Weights of a small mixture-of-experts language model, trained from scratch on English Wikipedia.
Size: 13 layers, width 224, 67.8M parameters.
Below are experts of layer 6 (counted from 0) of a mixture-of-experts language model. Rows are named router (the router's row for the expert) and show model dimensions 0-223. Each number is 128 + 24 x the weight over its row's rms, rounded and kept within 0 to 255. Numbers have three digits each.
After each expert's rows: "mostly gets" lists some tokens that are sent to it at least half of the time. This comes from a sample of Wikipedia text that the model never trained on.

# expert 46
router:131086149132124145175155121128122140146106118090154112109130101155095176117111120135115105117084162108169148096129097150082091128144100143142142127124116108159110149106157140152137089070110127159137125149158101086147119136106113120166084146134093156145122160139116150154148095167159104133126094113188120127122156097142156118148165106143096174128153167146120095133106120135155149133111141087126126139118096125102112128125110134130108120153092124127181147146148101165124135095135095141082137140110157153131089142120078139131128154116104132090110129109123119150133142120183130128103138152149126161143134139128098188134150133077150177130088151149094113114110140085110115142118
mostly gets: " second", " main", " third", " album", " Final", " final"

# expert 145
router:121097123115125131142141158122141179137161105149178095147150131133122131117103133109130141106088140164137092108098101152145134141120096148074085113148127102141112130110126124106123115120104150126126127146106115106106163115137150121149111147142091118099143094109122127145151121152139116108156126111086081162113139090101116130087168093150112126126132112115132108151133105095126152135131098152153142135129096134103110127060159105148134116133081142126155162133093105120103138140109106171129153084134139154145129132123124160136083162131104110179122126176117104182135120182156093128113106148105101131144077169102099119129075117118185120164117118087124088098119162086142116096130
mostly gets: " George", " John", " William", " Michael", " James", " Robert"

# expert 23
router:121086131109107111147157124117096162144159130093140109115179125137127131077101093154131128144144155131122144124125115185157107143155113132112122094141125140150126161139140147144102107161109146121054109143136135128112148129128128107151111162104117125100166107143113143154154098130133108070132103100160100090134166120102179155115098131141079135095171149144146138149143129119120144114128135117123139145135105120092095129129096091125099144127115118126126143137103149124093164138103082142065130136109115124127104134105110142160128127077153073129149105110093123131123122133124120126083088135108097158128119151086121115083100150041139164122106149102077107132134138125160127102133
mostly gets: " |\n", ".\n\n", " |\n\n", "==\n", " =\n\n", ".\n"

# expert 39
router:104113120106163113112144150118146173153163107126120092149140127128133085130137134165131110104152171142139104134065107139131114144136113122095087096139137114137131117129148122122112080113114147134147138146132142125113167138145126103129092126136088117104145116126156145170157092160134107111125093118136100158121157062137111152094150104126108117132153123102136091155171110133164137139152117139133118132119094135109109139083164095159137141156115159159143170101105107165106150131102112172089116084124108162116117179106078166155089179136145140174100155157119125177107155132152098124103125162145098136148138138161129127130115110096157156162135127124107107116119117072151134139164
mostly gets: " John", " George", " William", " David", " Robert", " James"

# expert 152
router:130097114124132147162147116150130133149164164162157119140116138155127144106115111106127143068146136150178119103127130153183150130172082135111102114145122161147136158113120163145138121085087135123129126134131106132126132180084121086146106177156103127140115109161106118129141117158142116107102104123130124114167158107093094151145123086183067118108160140155150166127151122147127146181120114114136143145114153124104132102141130144176138131142106159138163131148072146141153180123111123130096151111088103120152144181098114148154102157136131091126126128166112137152159122118107140129117087131109119107091103137167129127150124146117146166140107149131113116090138112128150155093184
mostly gets: " Lemmon", "ović", " Thompson", " Singh", "sson", " Johnson"

# expert 130
router:112109047104139132152165146090172145153155154146114118117125096149111155098099117113160130124096147167142111102106117170109105102156089167120114135141164114152094116087157128178112126117090150112096095115111100149136151152114141091141111175161121129133106105146104128153133127120152121105092124111158117121146154139114142125108156079146083149103141139148142126157125134142120154145108106124167135151147175127116114126093106135138098096152117120151142140123087113140130141128148116162076118113101143098133120146101112164171105159095173120136129130148120117130180130119149167155084105158155125130063150160155152161114111135114155105125101156114112120088135131117156130107146
mostly gets: " unit", " Committee", " Reg", " plan", " cell", " table"

# expert 53
router:145127118125177115150142127131105130150160119125157123109090134186121166129111111121132109120157145124182131111104109153110098099145122131101119150134082137148140155145176141132124107121137138137089078136114117163152115138140114157170106164097117117137120158083116143140130092167173105123137113121134118149116149113128139113136163107159092164173153143151147184113159182149157136154106111146127126164143121136101066124125141138145104184176113108154174143095107101165100150088144104150093150087140140145150100166139124113122092139119131096169114112136099122168171122137151117143116158147121129159120119190090131141128131139124129123126109148105109122147129113085152126098113
mostly gets: " two", " three", " four", " five", " several", " million"

# expert 72
router:135123111117154127129164113117114137172189115099118080121116135104060130132131122102087180128094175121130129137129121158166147134116119174126088127143079134159133096190097115110104099126086140111123129118088124104130118133132175151170139114118076182119108103109112146135168088163125107115165154108142090093080139134104103163114114139144075139124124130153143118140119135138138146138114105154144134152190140107103140102120127161141126102147076132133124130117122149136162132117114126111117134107076112139146145136110106127140109132108109112151130136134090086185126117128192139161136146121133118166104102159113111123137111145113141125159098155152129090096135142140115126126135
mostly gets: " American", " British", " India", " German", " London", " England"

# expert 140
router:092125135124135132143137129151103157160158099131143087147115169132122104115138105160112174134102149179150101134083115138138171127117103127094099134157148114173158102138135176136105115139097134120137115154117124137095162147141155132140135149137102112098119122108121147142161112164130094146151111117114082109093146095149137158086121087152125101116124122150115104167133124105179158129156107160187116156133100114147115116088150122149106077128103126139160157140146108153146168112117112155108140092109130151145131164123103163154094161120126117177131114139133133196114138178161101088128134133130124128148110159097105112137067115095147127128109172101113091146138134095133122135109
mostly gets: " John", " George", " London", " William", " James", " Michael"

# expert 148
router:099105121123137105147189130113094123151125156118114104113163142145132121133133065097120088148118148151140123103125089181136144105107124177111078106162162178139076127120142141150131116125091128119113087106130113137124133138120146114153120155169070148126110137103107124165165139138146137078111155064124109142140136121125157078133168122121138175082112132142158177135133149115138150093121133098140127115153187119111140155093130115135117156135107139129121147112068178125123131162141140162125138108086121077148113118102119123147122140138149075121142140147149076137132142144152152124107113096139126126097140152131131086126126122106153112104115156112095117121135145128127127077141
mostly gets: " Location", "History", " Minister", " Date", " Genus", " Coordinates"

# expert 97
router:077126137092112148135157162095132145144160124127128132106141124115077163129125120137157159123133100122156154134122098125142132106153126125116121083188111132150129140112119140147121107134117184174110131134137140148129140146142147140161109155160136151113159121139127169136149099128114133109123156097125159123120109106081139158119105134108099171112185140134127123187127115080156121138120132111163112108159153120107113125102085126170118144146131114120145174100138139140132144118140080163155140132063147151112152122117124141156079152122138121114112130108081102151127124108137136140105180159113139097050140157144120130098063178093120108141128143116118107104104175103153121103148
mostly gets: ")\n", "-", ".\n", "\n", ";\n", "\"\n"

# expert 110
router:125124145126182161148201155123114135132112153133095071104108169112130150097122129097157144137152158147159141084099082151130131146130085132109123133123158168140159159119144101091172126159092148139139124141160138161130178190130158144129117125109120165120104100108102131134145125149107128120095117085161112128090154156150161125162136121129091146110179127155142125155123140098134145116129089145135094156153170081147127129101146144161098121143091108136153133117137123141146119135129121147124112107069127122074125134121117165122098156136112133127125127110117109153144107116171140117089160153161133143110142138111128135133136104097129150105075191151112125122175127109122118124134
mostly gets: "″W", " Labour", " Congress", " Army", " military", " Education"

# expert 24
router:106115101114138103123127134114109140177161098119120108126138134112127113137146106161145112134104132136113132132096095124109154126137115124062102112131174097140119093148138135124127103128120139108123111121105137132112112137123159107110112132124091129100138119141103155195171124115160086135164103104164108118092171110161129182101119098101107155137138112115127110152132129103188120109115113123149071121152110110118093139105113078145088116159110110137149174099125107128126140085108093154109100129109132150138098183130111184145140167129124134153110136129120121183100119160181128138129120162180115146144141168075135153130117102102173160132110145127127076116152099089135114145126
mostly gets: " Los", " Mount", " Steve", " Chris", " Alex", " Robert"

# expert 159
router:113099086138146147132137121144131146108125071153200098122122164143131182094102128155133141101095137119141135142125086117130139113127118189083111160147126114150132128134151132101146139123096098138101119108162124133100124157148159113144141147136072133111113167104091105149142101140137137084123148117098134090106127144135145137140141094106119116063126129201142132154132140122123191127140104154155146149119133097134082149086140115135166144115096114132120178112122139190126126100146081153131080106109142127113098136097138119148106163106126087146139131118122120126119089137168110131128122137151085113127094140085099132132112144091147164130111151150146107105093135112134145111134
mostly gets: " director", "ator", " Director", " Governor", " officer", " manager"

# expert 7
router:096100072126125112125147141100137158145152120126102123112131186157094155118109129123145110104122140152143166100113103135114131119143093156118087121140146172151081114123130146172148115114094145149109106149111148134156148156125178086140102162135115162129111115135105168140157094128130116099111119102151114101138147104122120142083158093114109160129151174168109134167126150138145159110122114135150144155151122112125111146119118109150077102129121139103133144110104093126094147134151094163122111125095110068125093161115096140138129153133189098160126125161118128153098127146128149112101137172154116158106135154138103100108117138104146139141126153123080107076184133103120147109190
mostly gets: "°N", "°S", " FW", " Nominated", " MF", " President"

# expert 32
router:123124103089149165120127130139135177156166089140126125128121156127104150107118117105142120092140156149120132143051106120132116133162096140100073112144123094183092118115123101157105076111110163117070160144139117121127137144131168077133103135125156124129147115122111166134127080119169119097126080128123125134133115121121126132130169116138118133155097114137068104136136131128139148131077118115167164129145129125113149104126128137141107133136137126120171182141114090136131158144123119109115135119101159122124105155094115129158135171117090096136130163157102059168140108160139128143133143147106149150119097124138112109155083082123142125162112157136123086092151186120136138119117
mostly gets: "ih", " Raj", "iy", "ō", "oh", "ik"

# expert 55
router:110117113125163141124138114090167119162199153133126127138155113156113146107145135134107143100141132130112125115129101164098161064145099139124107131133126105157091170126148130143118142113094158163123060113096119103148126149138162130151124121175116150115127158099100133164139119125184107078100122130176093108097140097132104189096116116133124133150130105110146142115126135123122160092096146089116103124156157121116092085088129123143112160158119107100109141124125136129137155132146078149093115087100120129183064092093120112122139123108145088147129131118111124106161081132121143164128132116145124156128123121133147101119106100131130108126120157145102127102085174130108119103124
mostly gets: "om", "am", "ib", "ab", "ip", "ap"

# expert 129
router:132112118132097113146136120071145148152164140123108154145186103122162138106133098175173075125147166141121161123110149138139140146172145126130137116121084122142147142164136121164144106152085148133072110106095166143150120136148113140141110158076119135115127129144144154183137143110139131120094095090134130158103158100149126110146115153189093134095155120134120141179161088142158168095102116089140150133152140145120111110132113090138103118144110135127138114096126119137098133124127076141104107108111122133128110134114070158145127151098135118145107126121068136139092130129144109098068116113101094129126106140104122137103084129121179110134087160140120112158131152114131153115128
mostly gets: " \"", "===\n\n", ".\n\n", "===", " '", "==\n\n"

# expert 22
router:123123152118123154144157130133178158153136131101133103164107108133150143120110101082123130151106141124191186107136106135150098145145108172123116119142093126137098114141099144120131105098127127131126136106133127115146122132107136148159090136126099123123160127116137120126161117129175087114121133124169073080099173108127132118117132102147061162155124150159117101150124107164152119132081121147153142163149107108084078159127103149151148136158135131151157150150143118118139156097111089140135134122141089168115076137108084129114120151138111124126117113132117145138136112126183159152078129106127066165130113155134105140135123183071135130149109133158097092111131154114113107127089
mostly gets: " new", " local", " national", " large", " professional", " small"

# expert 59
router:123120119080136132166163131140145159172129136147161085156157122152166141111147101107144126129152119152153174144121092149121148149159102166111118130159129109144118099141113146134167108107113131103104134115149136104181128174126159120144068112169135130109132104113129154129141125131124107113132153088100109065149154064086123114059097110134104132112116167137105133134111150087138167087126143134158134118125125099125113116148094150141128099157129149151128136109120115118126176131137108132145149127109101116126080127103086136147142147149164111139121117151141112122121126095147140143097073161123080149116091150158176127151095170099118155122145139085108099107119159149113113125152
mostly gets: " known", " used", " such", " due", " However", " general"

# expert 133
router:120133086089138143099147113108158178155139133128152133131096105178126155097155118094173119104130146172107106152127135128161105144148109111092087124167142103149153115122122151118136135106128120112109125146125163141125140129144122107181149110096100153131157134138100125142125138174112145130127108103125174082120189133137114142131120083122128128114131117152148118120183152073174143111110115167184172132144146115148133109117110112152119153153090144101124144128104084140157158122167139153138119119094135108120126159090115108143079125162150068140141117120084139112120137171126126126120123096140155168126119136128134103141136124142142160128107213135117092090135144130145115105161
mostly gets: "oph", "ș", "enn", "urg", "asc", "olog"

# expert 85
router:117111113110138116121137103109138140158136100123171155147140098147113150088156105151138100130137119147112119117125094109174143111149136101070103105161177101165079181211152133116159110148118122117144112119144105161117115139087148131138140109160110152155121152099096131166149121124146134085163084095138091126133124159121162123104142093110100131100134119146092113142125129133142143117144099108162130148136098087104125124116126117150123123167095101117120163100086136134109125143161111124096110084116136131140113158131132116182150120116106111137137183133124140087109097105172141157135135091149094122067121147104131105127131150128135178144133180108127096164110122101121107127148
mostly gets: " hold", " port", " review", " lack", " read", " draw"

# expert 17
router:068099068102136124119129127125143174134128106111098121113139145127105124098116065133160105084131121170170147168135121120115138121145089151126123120131141102129083136118120166120140132118110126113096116116126167154136127152092170109152131148202134126137115108121129114153175110133126110118129094120129101087144150143129150140083128110098126136127158110123122123160131181130133166149082079085139159164150132099093090120142150139136086134147115146152149143131107137128088137084129125145082081090133163111129096154126108181126121106107130125170116103149102123152139161120110104092125150103121118159083115140150099125133141126076105126148119141158112090110120139149162145130127
mostly gets: " |", " —;", "|", "°N", " sl", "\":"

# expert 113
router:072128128059159121126159141096107137155115142149099094153169086134145130124136130118158108113136151152130140157133105136123100120103098134134125079139111122155125113138169098125134138130074144132078110133131174101137127127150134137122116164110131107097137130129137169185173142145126128133106109096138146105136165113166169143119144144137136156130106145137155145118131095135162123126118117146133120123137162080132132140117070139152118143130137125103120149124156104145119154129111131156137093071135106116088124142087103124125114150097166087129101175172120132113168137150157122124078134169168103158124146136118129130100089177112134131112114148136117085088082083094159111096163
mostly gets: " re", " un", " v", " Un", " inter", " con"

# expert 102
router:130087087153132133171157143088150146139133115110131095119103166137137130104157121138135093105150127138146155122111097152144116126153102136111102114176158143157089118135140139146136121124102179136129083157154130131104119151114145135153085120157128118136146119121107153154154096120128111090082141109163121090106146073099151134138132108088132146136150125170124161144184157112114161096109122123131172150152143127064126094115075096149080125141103085126149131111138111148104133114133135165105090087137116070125115152108121136140092148142145119192091108147119151177123138143121111130088133111159095158123121149151101133100127150105145133138126131136081095091145124098130127123141
mostly gets: "|", "   ", " GK", " FW", " Preceded", " @"

# expert 142
router:112129086129162144174162169128136183167142115137100094106152138139097149108121081123132150132097197156126169134115101155127114131142126133088101137148130100151100132148167127103078131141089149181092121114123128123187121161126149106120121135130071138134127127167122115153113093108103131116131134129135164125110133145148132189122133124150106138092129155128120100145107123135147157119091093134120138109144097087098114135106117099123118129144092160111157126136155120117112165096124130206119115083117097158096103130114110120140112121123137105151099091116120110125155114105135159103129123150175112167072113159092087121119168104103139124101143141137115108117139117105107104118138
mostly gets: "|---|---|---|---|---|---|\n", "idae", "|---|---|---|---|---|\n", " species", "|---|---|---|---|---|---|---|\n", " wife"

# expert 47
router:114109103131104118107125126057121138158140147089114115120174111116120130092113106154115141143169129154145123076124128154106138158155099114113110123165105148101113132147117162151140102122095130138093104095134141107175098124134111136170087176115127118128139120155137145155133140134134093118135140124138145106144141123149110126145125139171117142089160101142110167181152161129135146106106115114167157151158136108158129099095106103152109105160112128106122118111128130121099145100113074118099093153114095144102119130114078123167131157100121120127134126161049110132150117158109104117064127123132109127133126134103159140104059166092179113142092145118093148113123098115148156105143
mostly gets: " (", " \"", ".\n\n", " |\n\n", ")\n", "==\n"

# expert 137
router:085080145119155120143147141120177178110154130115105088112117179122161133112171099136162116123139116139123139113094089177153127128133130126111104105179179132165106130133140155123153128130129165085108108123155142156100177115117123139174109147142139139129153129119099129170163126126151121091108096092121112118133149104108164149123124114138114159167164137151127146152155125124116186140074115137137148131142148125138113103153102127131110141117040103130147129140142115139126158082117102152139116080125139126137098184103092133149109137090140132148063114144108147131131127142122122114111156150135119121142095157111124130121118121071178128164116112129116104106139130101150099112107
mostly gets: "|", " including", "=", " include", " includes", "\":"

# expert 19
router:132123129119135095133145125110134137145114158146112121100175138144145157113151124133137097116118118124118168148135104165135141130146111144139117093116090150166101100117122108156135112124089174130077110112105154111162112134093170159117111131096117116062115122152158174163154132099139140140069151111145144089133154101133116127129139129145110159134115121134119144155165121160139141121090152084152196124155140134134096116105167113176115106167089125149126158107117072134090139100120091144133110104111120129135148104116110164103107183109127113126126107103080113142136131136164162098109118108132141119136121162122134156108111113151147122103075150170107081139124158104129111063149
mostly gets: "C", "M", "D", "B", "N", "K"

# expert 50
router:131124133150124122130132110136146134132168107149116112146143111147108191116117106086158127081077142143139157050127103114129101112147124149146120092165167138141111127136168134141132152115099153144092153136102133147125105135163163113132109130131118153118149167125123163127147164137190089104095083147130145109154142185123130131100125084108080131123145118127141117122135154060129130083117128143123130131157151134110131136096109112154130118128104115105122176127069112141157152113129124147080135136112123071145101138120124131162083138162141125148112129144072122143131116154127174128120102140171108144089141115111126171137120144113124146161109119159112109092149154137144071143111
mostly gets: "ast", " Best", "ust", "ond", " Pet", " Did"

# expert 29
router:108123115120144165088112122120184139156164122118118133096133169158137146105098120117166094119142155175114104127097115130094120117151078143082123136166110162144137081126147114155116081109130152093105138173137109162188148148199140114133113179143130186111159111103095141147122146073163118092118121115139136110132158176152124117096131126128091160141155151151125120145123119111152138105124115150141145117140145139144116124113094128127147144165149099121141145120107125177120145124158121138111129125120175099154087139140122104167123141114119105160114129133105121152144115147143111116119149162130111173096128126134105083112111124152123174190095149133123111091146156139113092127115
mostly gets: "ag", "ș", " Er", "ö", "ul", "ig"

# expert 14
router:057097086091126122117121129134152161133130172125112129121150151141115138128129050108121105055151129170149142147120126152111152116168118152137107089135157155165118099127144131108149123123134145100111105118137149150113137163104155100145120175164126144116128124118099096148156075137116097123119110109143085098096143134113171151118138120118110173129154085131134140174135156136129177137064093110162136152144148103128089121159139143144122136138123147120107134140113123146108135091122097111115092119111131123131094150123104187119130130152090115149095115141110121129153140123129106105121153106110099168098105175112096145123126129079118145137124133184135087121094120137164099125119
mostly gets: "″N", "°N", " |", " –;", "–:", " —;"

# expert 62
router:135115083109178130119137131118154135163131101137158113156118110150137145100161109126156073098168136148146132139102115160144114116148106152091091130154126149134105165133122080156116153143149144156089125131128137114137128103127128108162112094128098087138120121150148157143140089127148151085136144096137117140165155130134120156126168109115122125141115067155119106148136107142123137112066122078149170153160142119097096118132105134162159110156141140119149151124107124160139168107196148123139073099070165116116140133105114123136145131098130101105133161130066111126163117102129118102140180141133129186147145130107140111141095118106119103129137151100099096103106142131117094092112
mostly gets: "ch", " Ch", " b", " p", " ch", " k"

# expert 65
router:117106104089125118090137111111131164137107133127128125165150100156153174131125097121152099106113112117130121125138128119145094113144119123108137111145161121157084138171168160124157134119115133131131135133124156159140106169106131139145103120126113162151141140109074142165167146148126105081132120102132157100139164167150167159142114097107100130112122136142134102126096112132200100082115071132153139139148141093140104163129122093139166167129104082098106168112131138149134144149141130140106092095120122106119087128123115139162117113131141093118097167131095134101106121159160124111102130135152075146075148146115153100148115172125116173103120173126122104142137091084161105087132
mostly gets: " un", " comp", " rel", " conf", " con", " inc"

# expert 21
router:112095142115109155141147092098119149129152171121111138091157123137141151128135096117164144114162133120111125119111122146137160105177103161086079098131105117170119134099136125134131121127130164122139139133054101104146146154098125120134102143169126128145119123112131160151142084111135097099116099109135113140136127142116116154161166139156146164156124097117119132151178111155113162132089124130137164122193112111122115112145133103141105136164101117135131173132067088127087143125136084171134092103124150094145126119118115137134146130110130105124161134136119119164149096157163129116128137118133119165097132137121154068087073095118167110159104168133135094164159154110099130096161
mostly gets: " Y", " I", "I", "Y", " Ham", " Sam"

# expert 51
router:119100129127162138169175115121143105149127147133144079119138185152175134110099124129169128127158167144159116096135099151129099146133073142127103154122125123163108135108134118129160126133076125111127144113093131138140144176125135153137115163127078154122138133125142161152140128164109115134111157100130105144119124155158120133088151117158100161126149145158107123161100158162166168097111145082137160174150157118154098130122136137154138158139094139129133167118134115119079154127138112187113085123104098132159141163119091157117123151143140131104123086096121126147125136145146143122110138121112148130155125153118111108115120165089143173150053170102129133144153115071101139125114
mostly gets: " University", " World", " League", " Championship", " Army", " player"

# expert 146
router:091114100100128120131133127098141113166178136133127106098145113170104162106090098118162119111151163153145148138117105156155113096145099151106084136138152138134088162123164141169116118110106159159082117138140135162150141140118159113158114176157122110105130099099140136163141077114148113118121115108158149103120163083092154155112140095132095144078137143173124155134158158116160168114119091127124155115151154106109126130111112133175132123150111117138139147096070103127104138083126098158092115112136137112158133143110097125131101133107128107135134094151112100155149135129135135154096091122136100167097118163082120106105102097101124138115103164116092109105167121125157130092151
mostly gets: " turned", " laid", " twenty", " moved", " million", " went"

# expert 45
router:118109099112140123146133127149148143184162138150131129135107127159140148092146104122133124085103124150168109117133124140171146113173107146119070105192126141147138135107113135147121100092100136133138129140147120100154126147114143073139119184172119111143128112156078128117139114162165089109141116137147148111132139087091113145138119087188085148084139103138113155144126134118141135148109123146167160116111138102109153100154126158154138141141108157102180149159111170156136174123154141129105164119082102133151141162113112120141137178108136061128127152132093155160150105144114146111117116156109133118087095151164136109123127130114130151151111177136118124108162123132146131103165
mostly gets: "ović", "ić", " Singh", " Thompson", "sson", "ini"

# expert 60
router:140118095139160128096156106113125105171201120108125081111139155144122142102145122156147160157117144098176156141124122172152155132131107153127092112176154172170132100125108134123135115141103145131135149106101116151121134165102180135153124121127122130107104108132151140127193115152147082110103143124152095090120135134093105173107123089139082137151131134144136121149156100117181160140117128146155112168153112117115114094134143160131137096115099104137146132136159119152130130131128142113123131132102124130136154151100111156105113140145133076159139118126079121172103156145168136137086152101143128180159115171089108130133087143106130111152062161139114115131108131125100153125121
mostly gets: " States", " American", " USA", " US", " International", " British"

# expert 141
router:070094116104135156117160116135106127120132158117134084129140101177140142101120101146149095119121125144154120126118120144128115097129119136125131154126132147160137150167149137146171135153108141140077139115110177153167123146138142111128100150129089172107145132141145165175152114119116102085103096101178135080112159117116127129133102150136101173138186137118182142127102125141147118134124090141115109161151132117133107122139088127158098113150124109082150125113095130108134126097139102136088089126129134083098102125098091116137122103125108122106116158151115141125156112124123080130098139191152072179134129137135173147108122154146106151170104167150114129147122132108090175099135
mostly gets: " re", " r", " pre", " sub", " inter", " con"

# expert 131
router:093109100130123100165145163115119138160154125133141146105118113134107164113135111099121098102148161151139133111134108151146131121150085155101059110167157135123109134102120140139140117165113138141121133096087110150131121110103149089131121142169071156096134107126096156138158137144136139101130140130163125127138136129103143138135131104145083180114150123137152163157149151072107150106127091093165160118131145115084120098075137102142126082161100137136157140144109105123117134107162141131094133073097111092119129159131100116140142182130125098141125133148104139174123131116156125139142065157129090141110106152120093120106117144111202146153108117104118127113148183096116128119144
mostly gets: " Jones", "ley", " Smith", "ville", " Hill", " House"

# expert 57
router:099093067107151132148150157100142152156160117122143121097151144161102150119101105142142118101149137143149157116107104152141129075141099134099100124157117144133104126143130162152111093125107144136096098135112130131150175147140140080150097145121113136146098112100118167161161096095138113105118134093162132086115156114173166137096160117129127153118121125147123129159132150127154152147095105112150140116143138109118102097124152132154130098147116112122133144119097098147134158095153089157074113130099114081137088130124120137143124146107196110145117143155111113153135122117134156161089105169143113155087082145105145086132134123096135130101094169157100103093186129096130149102154
mostly gets: "″E", " guitar", " minutes", "loan", " pm", " drums"

# expert 11
router:122090084111134099151132139108136152160128122126109118137128149159117158140100136159143141101097129148144147137097127144156084098158112139116112082156129174159061158141141157139115105160115165158092114130097147104148143150139176117140082167119115126116096126121138146159152087115151096092082113128151131087161159108118157151117120124097129134118146139119187135148133154116159124116118151133128148136150143084148145107108090130149129097144100114127145165110088105130128131151140137195090096140114131074134095123104098117173108164122164105133117151164102121132130132080159104135119097178137110151101132155140124153097124155111130135083115142129117109132131125106157125112179
mostly gets: " t", "See", " dis", " def", " rel", " conf"

# expert 81
router:100114145078148131110155176107123128174160124107115125134136125156131112136139112136128135085149104135159107141103116142144133107137081112109107124147143115161123115168135125141115117113101151121095123126109154131128131136116129152107063163130135159137127119153108148164137141121143089117146068090149100123132172105140109127134106096126086122132126131115114154149159119130159139170090118093142119134143140129148093128087086107170121127165137111113160145086107133141131143134106057117095117130109135089119119165136099185159132139135109121141109159178132131169167118166142141098126119116141096158104110141163184109115123105102134181101140165156106082131193114099139148119149
mostly gets: " Har", " Tom", " Mal", " Mor", " Ab", " Sam"

# expert 69
router:124132085108161143142148144129165167163147178136137111126160077134155184096091110122198083129130156131158139098125091154140101137107103162125092094137098120125102124112119156131118139099105141121108102158162101151156145124143116128142107135138121138121133126061107157129159115139133115096155139076164117101077141104110138134134129087146097137116147127145075155137104100147162149137134107098175175124142134102114122176111109158144091133156140120160102113134126076120122152117118119122123152101122121154127109140120118141169079146123128125108098104147137100145108155109117153145088100146130109140104100143121142137159109158131114170113106136133101102086129144166142107094115
mostly gets: " national", "ical", " total", "ically", "ial", " professional"

# expert 135
router:128085087128138177163143133114136121143154138118132112096150164152139160127101106103155133107140191137153122133097110152114100102148119176111101099143131147152107113109135165138124134122122141100099096143112175139136157152117133096165074137153105136132091106142101134164150102110112058119135122095137130110140139133085138155128181117159112149096154142176124145176145157110140145085129147149144142094146095091106131133127117088138142155145115122142130137106133110108093149119180127180112118113108106126173139104127107139150091138118121091135131134147114123141107120122136105093121124154152114174090119145118122145071088145110166153136117149161111094129131173115131130098175
mostly gets: " I", " II", "I", " You", " III", " you"

# expert 27
router:103097109123149129113158114125169152159134087101151136145121130124122136080136120136113106123127166128121151093144108147159106105151121153121074133168125111139102094136138150107155100076123120140128115084140129128132125140131142104175131134161108179136151153118113123158157085168120133091093160129118114158104146129136157159109158107184109180080120107160127128145118119156144124103082127069120149173132143127144126137106137091127138134126104139128128145147151105126142168104154106151098120087118165140139128116092113106138141139166117108160103178118111154157155111128162139173151124141159112131147124166175113144133162134096117148110101136091122110135087122083089104115071
mostly gets: " years", " year", " day", " days", "-year", " months"

# expert 103
router:107092107119144141089157084127135104147137172087154136144184128154152129091111101084142104137100136160135146135147086158104112124123099146124113150161149123148101144112122112138178108122088132141122137112125119119149118148135142138134126143125068173146112133118101122177155107135131138070089132113130120125137147135119132150110146104143097197111115145153147133166099129177144147124100148089124125183152182114116120162140129111131133143138108120141126170110125124110140134133138113165105095122108115134185094138097097129135153165122159110106152129111149124110142123108152157118125114149116094118108135165164112142146150156061141153191106141102118127159122104073111152118108
mostly gets: " book", " system", " model", " program", " episode", " version"

# expert 112
router:094101128116175149106180154115158108170130081129130118124133140134110147135165109137152112120123143167112119124077091137123122102131103162124123152145123131168102115131108097159116132118106169072089103109112136096170146128172155089134124159097129088123131105134109182129120084107134130126132141126108116112150132107143122127127100102114137165086108167154093122127151146157149123118066109153133147113166146109133140130124122136158093091164134127090191176095126097144135195108134117128121128145143144101133161109112130122082122154107150122104141117148128109160135139144135122143120156097112147141123144134091115152139130105113125113120130189155083088113094164109154096112118
mostly gets: "š", "č", "″E", " Kh", "sk", " Sk"

# expert 154
router:103124154127132140132137118133110143135143169141160120109135173142151145090100108099126074094127169194156164114121118139128159110129145147127121129149173126144111157106163115124160101119093144142128111113140116150125157144138115141130123206124102168133112109101089114154146130129152135114101119114145106133132129123158150137152150104164098126099118141146138187139133162134164160095111141115193126154145153110136111105127156081132129187119103152130127173150121117175139143114125103134117100088083094108091135108113113163127128182130156060150118144119130127108094106146150091148112132125162095148088148155120166100144125141085142135124117132139113127134137109104120149102166
mostly gets: "ations", "ions", " members", "(s", "ments", " Coordinates"

# expert 114
router:128112106077147111168146130141140177158142116120150106119121133164124147079121110111145140131112135134147168151133097165156085110133111143139113115136101125187142141149132142136129112105125152128086102149109106131120120139134114145157091126093069176104139162140133110137151086177140108099154123110160137153095188137120135114117115121126067138148133139149158134106142131149145141162147125134143135157111117111114078087090137131140104173173112082134122134103111160178116150093121116126067145102159132146112106165129105146124113137114152096143134168137070116136159103145125134148133140100136142132113132172090119118118092107111144162091135142103085080108118134123113129106091
mostly gets: ".\n\n", ".\"\n\n", "\".", "\".\n\n", ").\n\n", ".\""

# expert 118
router:116105147123138126139133094099106131137151144106123111085123151131145133098121109106130107131125162192134174116108106126118143127148144143097117125136147110144096152140151106079135110126083115171126097109117157124163192170148149155153098146086110187135110127121076114161146137137117126121104143091132118113130151138148132140151157129130126149139084142142191158130125158142145134061118127140158115169172141107118113152117154110134138183142094142139137163147118122144136175133109109142083105090115126105093110128092106127120123148148148044145103172124137127121126082112182131156133141134159099159117141158122120114158117129081141141114106136133107131129151120100109156114132
mostly gets: " people", "ations", " members", " games", " children", " men"